Below are experts of layer 5 (counted from 0) of a mixture-of-experts language model. Rows are named router (the router's row for the expert), down (a neuron's output weights, with its number) and show model dimensions 0-191. Each number is 500 + 25 x the weight over its row's rms, rounded and kept within 0 to 999. Numbers have three digits each.
After each expert's rows: a language model's description of what the expert responds to. This comes from a sample of Wikipedia text that the model never trained on.

# expert 58
router:518496534495533499488466517480555517527498496507490495517447480490516483489456542508492502483513556523513514511513507528509479548495441519464480527488534503521503480510472519529495533491497473496520534516485504499487519520496478512488405509494516512502509521473486493511449482489509447485525523501466499493507453465502487514532477499518501475480504472548508483488490482521567495493528547507438493514487510520557552494481487488527511533508507481516500463543478505535536501524517488504515517493492494468491494487539483534502511462456492485474498500487526468536509476464439502511
down0:498523525535491511510460473479491506516508511489463516509457475507499488463486480484502516527495503498495473512506462509521470521485523530540490497482510515510447519460544446484469495517502505473523523466448507469506476505488508458524463534458509545485494515506486529507525489470459510485488504453493521495526499509475497473517474485509468456496490493483491484477506513509467542471519509519498453503517511494494528562565515504506473477490487493470485495533496451544526536519479509519500499488505515485489516520477478481515494456514526462521518539505496562525479504561525565559
Word-initial prefixes and stems. Prefixes and inner pieces of lowercase words, such as ex, inter, trans, pro, dis, and exp-end-iture, re-ef.

# expert 17
router:525481509515512534484486491475533512527518478488472510502476491473516458510477523488487510519549514514484501527520474523489479535465463543481484498472516517548485482542493539522482516501511483526503531530468516494469515497469470478484439529513540464497528521485521472506507474502495500473533499508483553523464459476462466512530461485514516460507538467534531504526501513516525475509516522512472457503492544521534521536505490463517482513541522477497467466523503482544541520509532525509536517504527508502470490461513512517476516469491513477467474469443502474537536506470481493542
down1:478449489508477467504470484519480469486544510491525524495475512459492547522538529537487496501489453464505458502506485463451495450484521507521543529505462469509456496497484470522492494493505506499487508483511489511520512484463481502500487500498492530530547499497479527539489470530517467470505482486480494474500458494548502482440487510503535518533488522514512493503482465493480470513527495547509521486522480493524518451513508486481527518490466499480516532491479496457503506501452520489485504522489481461542477494484478511528540515531532519532522553474536579480510563509512498509
Coordinates, age phrases. Degree, minute and second marks in coordinates, plus age in under the age of, chemical word pieces, and name tokens.

# expert 28
router:528474508492501542483491489466535514522517482493460502501474504469508465521468532494489527514534512524484503523506488521489461521480474530473489500471525529541477495527498535517468512519509487525507534528482507496478507490469467478485454521516533485484529517490517480498499466512497493471531519512486530533466461473457470513531460480512499467512545481522542506537496528511526471519521524531479455516498531539542539531505482460522472506540521465499479448531511489551541522506527535517539528499526505493469471465509506507484511472480511488468483479441516473529533514467474491540
down0:521521527529480496493511507490499496500524477448487523509503494499543537508505475535491478457477457481486510518515469495514506478541484498494476456499501567460476514517488482545543462506490515537460509483539543519485482452494499528483479500549505488473522478496478519512498485495450480471476497495519489509490445484465521530512492477523473476504485498523495483518468490509478477502510496542495494445541505509488513438502487493463488509486490510475549467457490495498467445489509508509497525446494488511554508507495448474511539541469480533523524502508540490485497531487542498459
Parentheses and word stems. Opening parentheses in infobox data like areas and rankings, plus word stems before suffixes such as occup, simultane, unanim, en-force.

# expert 11
router:521487515505506537481472482478531528524517471490459502497474499471515461510473539483486521502538516520480511523504490526490469527476472535472486494477506523539489488538499531527470516510521491523501522515474516494472500492467474467492461530510528476486528524494518484498495482512486493467521518509483535523471446471463469530524454481524504475525544470541539517527502527517521475513526522522464456513501532526536539540504486458516485512527519478492458458523505493554550516511518516517540527495531520501474475462508501510481513469477511480460469466446524479528532511464482500541
down1:483465534466512520518503505531502479456513459468502523531500509447481545528522501541504468477494486526536489462504524532540457553490459541494488488516502506484489497527504485489465521484511516509501467522507490503528565481516539510497484526497528548497537497473497487530514502485454490482457494540551486515479509486494501488509517562509509490466513533529505525495480512514514519511460503533516499499464497501502518502444495512521461465479500455520498475489506502474464467455486484472506513490500455540501492524465536491507521545473480465525520546474517530495527503494516553495
Squad positions, adjectives. Footballer position codes in squad tables (FW, DF, GK), plus adjectives like nuclear, foreign, military, and rate after concent-.

# expert 13
router:526487511500507534493498488458530512529525465494475500507484505472515466510475527485492518501531515527475499523510480513484458533477469528485488504472516520535491493546503534517482523522514480536510528525476518499471498492477466467486459524513526489485527523486506462503496465513487487472520513503474525541466458468460464524528462473506513465515552469530551524532491520514522483512526519528467451506493544524545541535514479454533487508526510467505475452530506487551548525512524525515540518493528505498473479476520516508482504480491513484468470472458519487533524509473469503541
down1:485533523471509492502520529486484483476445496470494494527502505501524482583532486555484512500494508466491470481520510495434525506499476517498495502484443468508455493468493500503527467477507489515511533518529493522493499451487475486542528485495497571491515512496495458491475478522531512514523486478532506531515519541535500458472456530535507534512461504492486484514490527496497501501484480456479487472492501517547512443475491551570469499487492491500487506462538462504509492530500477458547508519478461491529515505518535511492480514506479486511492489503493506464464532504504522491
Activity and sports nouns. Noun endings for activities and sports terms, such as skating, dancing, snaps, video games, mostly in sports, spec and institution text.

# expert 9
router:519478521497508543485491483471531515534520474490473503504473503488517469512473516494499522504526522525477508539508496520482463537480483531485498494461517524531482485539500527511481525505505488531512533516479512499476508493487465491489438510501524466468528526489513488503488481521487486464525504515484537531461469461466480529529469494514508464515547473531550513525493510510522481529523515523472455513475551531535527546508468435510481507538523483508475470529506489539542522515503512509545536499536519493475478449509507509480515465474513490472482471436510478533521522464477494539
down3:508509461518486534501540497515471508515488521528496474452542517484453507534491460523512496469505498484548442488469479469499510531482539535497531468448522517492520488478486547472538484504525505500521471529516503463480491492484516487520527522532531547504470477503515484492519461504500522544518512497480471482487525494487499506489517497550489518488542502476522519474517497536524425541515503479527530502494511476496489501523495550506478512527557509491500522519470492504481489447503530530527518526540469488541540493493468458499488505496552508510496470520529504475494497446502533513
Scores and was. Digits in match scores, vote counts and table cells, such as 1-2, 39.7; also the verb was and the noun time.

# expert 10
router:516465504495497522481485459492538519492524495469461509503512474493540427532438516481489472514542540520471483519512519496519466517444480534447473522488492521509520481543517511499486496504505488497497499530500491495512502507485495498493482517494533489459524503469543495461517494519490507477517485506479504538444485490483485543529458510497496497489550488546536524542480531501511462532536520519468495509495514493540499518484508467518480493558504484482446483510520461561515538508550525509514525508493503510510466472496529508500528474477482502462475465468501497533507492493474477549
down1:497483520519454479501495490490522470475498502509488526524529516504479513472508499529504477497520502505481509513449530533520522500547530500459493500462500490527513500487491522514512490484507479511486454481538528518515493529491490475497493508522491488510445453470489513482484488470457487477472516475481488517494466517507546503515476520556503542525480591475524455526499491506454489519511450531476508518517481520529489463486510510488521492501528519498487552495531524441470497527542506500491530504490474466502498494442534495500469467499501493517469499447515483486473560566538495511
Prepositions before noun phrases. Prepositions and linking words before a noun phrase, especially by after directed or produced, plus of, in, from, during, between.